From a checkpoint of a small mixture-of-experts model trained on Wikipedia: 32 experts in each of 11 layers.
Below are experts of layer 6 (counted from 0) of a mixture-of-experts language model. Rows are named router (the router's row for the expert), gate (a neuron's input weights, with its number), up (a neuron's input weights, with its number), down (a neuron's output weights, with its number) and show model dimensions 0-255. Each number is 500 + 25 x the weight over its row's rms, rounded and kept within 0 to 999. Numbers have three digits each.
Before each expert's rows: "raises" lists some tokens whose logits its average output raises strongly, later layers aside. This comes from a sample of Wikipedia text that the model never trained on.

# expert 31
raises: " and", " (", ","
router:512541502482482513520552527495494517546495557494525477478529551527486524472491466516539510522510442459472503513506454511465547553468529534508497497480513491480484480530529516519503515524544514485463474517506499533526548517500497507475495494480485503490503537516521484478540531515512467461523516506543511530485505531498518522504497514525508533436463525523495511487502484502514455489497519506529498519496494498488522502526509518480469522500496491458507506506536536545513506475518493490498517547476492491511501461508530505452515504508520525465503515484495529512475516498493488483519453544471473529551461473498492475514465529467529519545503479479476554537528497480473513486460486522521483527503461498477466504465475503487443483504497499494563473513521489495490461515562516
gate2:465486547488474490543500482490533485496483473526484502502497520502523496477461531496536503496530517491468464535530530512489506517534548519491483524464513498473480482493510543489518471486495497469492474494437493528513489505519469479464493500524491484499515479468484469511508546504512508551541469484539475548483436510528492440486480535522493523501481488456552475521526491460524530458499555540513498571514484486468494493526502507487509483452499534472488466495522529472465523484527541509477508549526543502517526541494492517463509479521504471503513483484520501506501505487513466468532517511486504503488486508502518530523525495503484507476450467473527501537506507481458508463542471491500469518491501513535497537468531460500468535464518482510504510528466525460508500499515536
up2:513483485510508467515497447497512533467553545481512501560526514515487519497511490509514537519494552506450528506522527466482543502486483536515485481498475503463512478480495532483474466498531513471517478498431535531484503462524462493493490464484499518459511518480481500542471510507495536518477476499492484534502494496470470486465488497498497509480484445432495498500499511509509532481472525517522490524517514496484523512494459476557509467514500494480539516473477523496465497511462515548496517515500530497558528519469479474480474536494508555470508480523511466495498477486464504477541462510506511477508501478552463530535498490533487497543510487492521521485550515479509518514498513482530510498508529466531474521542513485492513520504484446514498467498450499469554523535520471
down2:484525510482506507506518538454519497529469514520478482493521516488473481548512429473483483513486488481509501482518462500455497488503462521467466452513447507480513474488518492507509516538477488521505472460513469518518476487509484549511517521489495498450467511500503506475458497474515465535540518480502500510521496510479481502501508500491481497519513478497531520459473484547511524477552454454534461490463498495507446486480505502485554455459465500491469531495503442482492513475449476551483510511479524504521494522534519490517492494464498505504527512489517535499498480484496519545452504515528498509436468525537450525551500486483459514492505540512488533494557532487544492542508504478544515505485500500536498482488552511520502511516480501502502487496490475497484515499463542

# expert 8
raises: " However", " In", " When"
router:470492509500518525444473468456516494540497517510481490533456525540502467473470474530513521472483530462493479459524475507498467509514460501509525499515488513473467529485518522517515476479471482482540477456491480504516474507476540541473525469472504513532475481491527478475467527495508490503513489471495518463457475544502510504462497463488483452506479483539479496491466517526471541509489496491486527518458511484462507525499474529532527547519476543468482497497474506503516495492460500475515488509531483505543459537542542481470521491487503469531522533514519508493454506463491496522498500448469513464478542538522490557460544524518526493473509508496499463556471498485503495504493487526472465527479548499471532494502529535489518505505512496523471531524478529520461500500529485
gate3:483558515499506544470474498503480521486538487471480497498470520473470491490506528471490497504512478463483529485495475508524516520515513521490502484509544478511476478562452531510514529507494507497500492485494491542507467559478477482476500459469526447514519495482493496496530512438555490506519492463450529508498522485483467509523515510443558520466484502495489494519520494512456504525503544528459541469506514490523521547488476489467510497533474504497510495539444516489528492480469516508495459539484456538488458496524494515528532485507516494515494512509472477468514490474498477517483498503505505510526470531520493507551548517482499526518536486497490456474475494534482556502518506521518455527465542459442500486502486523519501466481504503513493518463535539536479500464482515
up3:523509540507492472515457505496532519489496492498469510490503511498484495510519508472505520501515485537488478462511464535544479501551537516492497500514513486537474480496498527473505516504518512530508520523479497512457458473479481463520511540476509478485511482511501530481510476456529520501501429479502519485494468479477511501500509464469506481508465482519478526520537501512481529511500436503494526563490474528545515498511512468528518520482515516481508515537482478506478449472500544498509493484476470481469519465497491477520511486523485507498488507542528535530520512461521568482469509471519525469473514477516518487505524459476462533537503444486495473482461497540540501481573520470520483490505536512463505481486478478456520453460552526526504523513529519500480538502505440
down3:458521476460497484509533511520492497512480499500501495485552518496517504501543498511486515483516544474480538519549511495491501519516492513466499478544517536488508485492472524527529445510478466523532527538471506529470457444493527504550472477525476489481455526462537535513574494480465479510488530561527487497522509539489518515502527491481508489488498502513558528535521510505540476520472498545475527494486516475470527526492458487485517488523465502543510498511446500461545501524515479527480522531501512560508486525523495472439494501527485484484519511532520513530491522511524495487513494494554497504508475533551470507497506515479511505525519510476525470500456546555469526514481521481502522494502532515472516489515474520472495485485507484495507443502497479487507495498473528

# expert 25
raises: "Z", "$", "CA"
router:494534500485547475520503486527558547512513505513522513540504498531497504491531554466499488516493522508523516492502523445503524514484494483518500478459500475470461535535471530471474509510517503532504515512507531498527503520497472482537452542529516475485460508501514514467499490536479520488510556457463513511494505521442529466470493472473478498500478537495499471465512495507460529473495496486529466491531498508488469482487521474515467478472518511529530484484513461543504526453487518515520454457455542484543472534492479511466467492469489459522509456544498514467522475511483494507513502512534456468502533506461497509477496514509475478512541487537478549517473544481525512519490509522528525494488553473473519504476499493507501565536475518482524509482489521500476503493491473
gate14:536496517448474523537491508488518491504497511503470446497508493487496508473548510496538496510477502501502525505518513523503497502479536499497516523446470474496498485458510536471542505516549490463524493468530501525451494490446473469506525493521487499489539517458475548506476490504522532510487517509538514510488496493494480544497508492526541529504542475479513538500521473463466548524479486486517556522533486517544486468508492520497454498511478484486506513501546472527565478569508506500511499486548500472487490526509513510528490463470529490479493530479517490529467500468512493491473482530481512490462493492528500465506548514471499482488506534506471544486511501505479481466522479534484466545494461516451478481501514497474502472498486519443535547510531452534463504534501484
up14:533465494526509500519468533523497490491476520464505484511466554509485512523505491508541490494508474498528537510502510473487479491478496502507455454475483493510480468543481488479530481535487563503513469526477477528449533542480501504497470484528498520505519534488521531500472527484474469510515539482461466510486517502520536499466523533510537494477475473463519515449471499481514524473487511522462514498494489518469451500479471500466485487481515513508494492525532473520520525531498478504509515464477494479530457534560500547430523483467487469516519504497482518483453534504480468499480482476481492504524525502489517502529502478510488448522535530483529528445517519513513524438529522535532490549518538494482494524464455472523536502496478532522528516504532470528518502501499511
down14:474518558522495505549503518505520508496517518477505504462503557511505512490490478552473481494481477463461485499505469503518451489496503471505480522507491527502539458521471496506522546466489533453495485469511493475452519492563487493511525453511494507453481478499492504503514557467467550465533463464538453540499508516500474496483474555500481494508483514516515476471487509482527472484509430524477475496510474526475479497530509510490513492499483501486526455537510531501472479513459509513490480514487527512497480502513532505500495500524493482535534555504497491507514500496509483483526495454487462461504527527528497513525559477517531514493491461510506506507524478482502489552536543506507498537525498480584502466539524550484533515506499524524484494468521491508516482480503497

# expert 13
raises: "as", "oc", "ate", "ates"
router:523505468462509510501515470477480475475510511502480573476489491482469537459480495438511500495519434490506493474504499491498445507454517478472479483468529461502515477497543493544471493504506533486480484500518520508524470468499550505523508500533503487496536514515510510470513470509495497470491492510516532500508492463497492520511470502480456470446508483498490515463511511486480520517520495507499514505531510515508543489480550532492544500488503541500464509515479463533495525456513525462519494466503448463504490508479517516551493498542519504530494465507552510549525493484538518471497485451519462514507492555508504527529535530531498512503499475456450526530489530535498537481519450519482491488511517484488451487511532477524482521484509516478536499451479505525476509502496443
gate0:477461516465486474484509488491461495547497505487511497542498474530527505466504481516486472455515491510545487464502528507479487462551479528474524527470557481526473525497514494484521467518488456465472502470496487531475489519447523510538472474509518477511503479557495503512504510497496488513478468471477513464539494522472471481473513547501515547457477452513459511471472529525521504494504493511539512535463492457476479503515515535514533477515495531463497524480540531502538492500564493483494528524507546469494496496481528536523506483486515502549492498491483497487463491470489495536547536504537524515475508470468467517502493504534509505467484499502529502515497477492502493525485460515555511526497512545519532508487539523488484522547534473503518463500505496534479536512531546
up0:498544490460510516520540472533496495512500505511466524505495543513520511499531497437466507497528539499476500500516509510538509500472517509499494500464543460441472481548517508505458533480495485552491503522510488520514479499494510456529486502501491481435501499483465475463455547536521462502507533527474520507514498473510531496524529452508514490490492516477543469526490481484518504482454479495496509459482489498493517458488523511481492502492451508487473493495495525493468463506523529477500463450471508503467498526439488533493516480495502525501474487520494474517503490534513499477530523501569489467475497561471503542503535557516535503466515493474525541479538501473544520467521523497484534500522531463479511518522490528483524505475519483500492453499495497464549502536493489
down0:495509501494505466494501452508537499511465494516530501474494508514457492526502472502526506482464510491460513490530477515548510511529474474462446482499517476438478550516475518473500517529485506485571492485496515498488497478495524514488445471498526499510467523501519509510521489481493547478505500499475505498540509511491547460520470442482572519549531473510537476438494519537495484473527497483519512538477485493505509488511511503511521506495463532532532499503463478490506419454510491545491458531478512477487507552503469441545462477487503526497447523479496515523527525484470506491522505525489523478506475518517468468504501499493475510502500509521453488502482519521502497498491516524510474512487530466488507543491527482498542537494507498488489541541500493491544521522528522

# expert 4
raises: "ct", "ces", "ction", "ights", " killed"
router:475462504490469501496566450490488516457537523481469485520480462486455527510464514473479487505505452494487552490493531543440478519475514517471471480464449526495481537536497479503532494560488502493484542489533517417480489459507481512467499540468500466480496481464469482524517526478480484494448503504496492519499482498506516482488473502473465517489496510466480530519482537505528480520494514565479488501480508501502512484509469498469490499529482498517514532518484497443487472468545498513503492481524472514461519514498528493547536534491474535525483497463491494511490547479511521508506492517499512495506482494461498495550487488503495479526510500492507486505551472499488466516461529499519493547451528481535472510533514496511481475464473460469482524511451504500502487508478495
gate3:504470457520538500506483505497507485470509502504540466494478503500505497516485556537486514508470481557475494474532472477492464440488505470531517513458509473513470510487527455474518459489518471500525482512475440472487549482480537535528490503484476519481534493534453530506464516488492474512515511534495507464472487496477523482474487496503531513517464527485461498525488480509510504545504483494525513520504490534495502472519488465490492529472505505459497461479510482480504488468490547505444542505531489470488511474472517493505495458506513482504492478470502511471490469488428471506469489508516486537540547525535508508504495500463502507485439540530481500485473511480505522502504475547434500556519523498508481510501513543540517483533491538470534474485492532517511477510533539
up3:496518520510457494517481505461477485482520502467500457428540484469538474513481490483452562532499503499543488494505525504527516443512515541532513508519526507461486500494480478512474519484513502501514472513503501466474537508445442493508532509504487514500544507509509487478537499444557472521493537515482517500498496501489520495500506514512515513538480503515479492499526438522514520485482502458515500489500458459488469513524535506502499519506516505530474446525518478530544487523449457543506483527505477492503466492463479510496512499538507517467547522510487519527505494551465494487515501520501489508471464481473473473453490478493485508489527473510522513553515461506479504502501512505514510497486444510527548523524529473484471495486543487484520502492531539547510450462519481
down3:514548473533531525520481471511501510531489443486449518501521510539415512502459496503497503508520550524514528524502520460492465520496493541512487472478508503450524526506497509496509520477501489488469457490516519522520482516535511512478491515461456498507532496489546490541474499434449483491494532491503487518498530493488487508466521511498514502508509519528514529499470521505515464510471510461566484527500552486461475489534472484469511466506499482522521516535500499496492501466516512541526516504484448535500537515536526488507507541499490522511528508487504488483496515457490520529499521495460495475498494456542482537515484468487545488501529511489497487499525493497519510549547468494493514522491496555473470442517495477471508509503556536512474500511554525472519527477485497

# expert 23
raises: ",", " and", " in"
router:481521453469511486507503541484495478557538485502508493504526514526525492507522507499535473531514428466530494449500547489470494491518549533460530512510508462502497455502534499499535521508463524462499521506509464485469452499473549506512480506509543504469457542501506503462535490522517469473506550496500515476508516482505470480526495527507515493505496518490487494482452513492455486501511499528505490535479470510550502515479515448517501549516460479479489474525512479493461557476492445462534491463472497547492477481489504533512517498516532524507556534478452487512499496463532493487494462554478490482471503450506469499479487488486502486515517494473465495499501493520498558528506485507496503507483508527454482495506475528487515499514476498484502458484493553482483524505525492
gate5:524501535512461477526506502521477528498521527493533495480478505534465523486530471519463528476497470495457492475455524512449512486472473466534482482485518490533461484485461464507519466474503517524456457488516452510457499490503500483488545501453529530475470498501477557463488494470467498475535483533515516471509493498476503489473503472520494507523483478483538488554465530529499482493528472523449543494473485517480505521505544495488527498485478525477479539504542485534555511524550480474461544486468526483494495470500530494487467503506515502461482520510534524441470510484507480523500488537468457514480505489512487523465487475474489490512532514494498483471523479506476508503539498513541534453488518509530522518473521548528508517482475516526501474488487498499536495534530530
up5:498570466483536499531526486488499510525506504495494489492535451505491443479505508490545517464508506536513471527486491511467520504486520493528476533508478554519519474505483491490458506501486481533512516542487513539509529524526501488488535479506532483505484513483456502498518525555433519493499479516536524518497474543484486466499513515528529549508455513519478474501499509505511470538453470507502497512489534497482504530506502456502489451491467492487464496502508470500481496496513516497455468551503469501521501498462517535488525480512501527460503463519467508500487469511506481473472457533500526522465459471517461520492495484488511499535479524482487502463504480477507477536524492550542493480488516476521557447549468477497487501438501510515461498482513536504508546472470537
down5:437502506480442505452501489528538455505513525465503485517478534519532496501493493449486501475511495534518479505498469463487480491541519507515525502466500466469514458487538516509501522533495500447480517511460465534487500495515496563537514473510499469426459517500539479496493533529499465514508528458534471489511516481555519528501517489498537548461475490488498491471532498485449482482513493517504514522482454521499485515493468536541495513467509477500505514502509529528486481464557533476491518466499477498525485522502462519473494489457522514491529507469490485527487502470490547500500495506520506489507489509491457471469483517493476484503496535501535544509515530521512466498540458495492532542503513509470488530494515476488505512489526479446560467493493509485492485458482468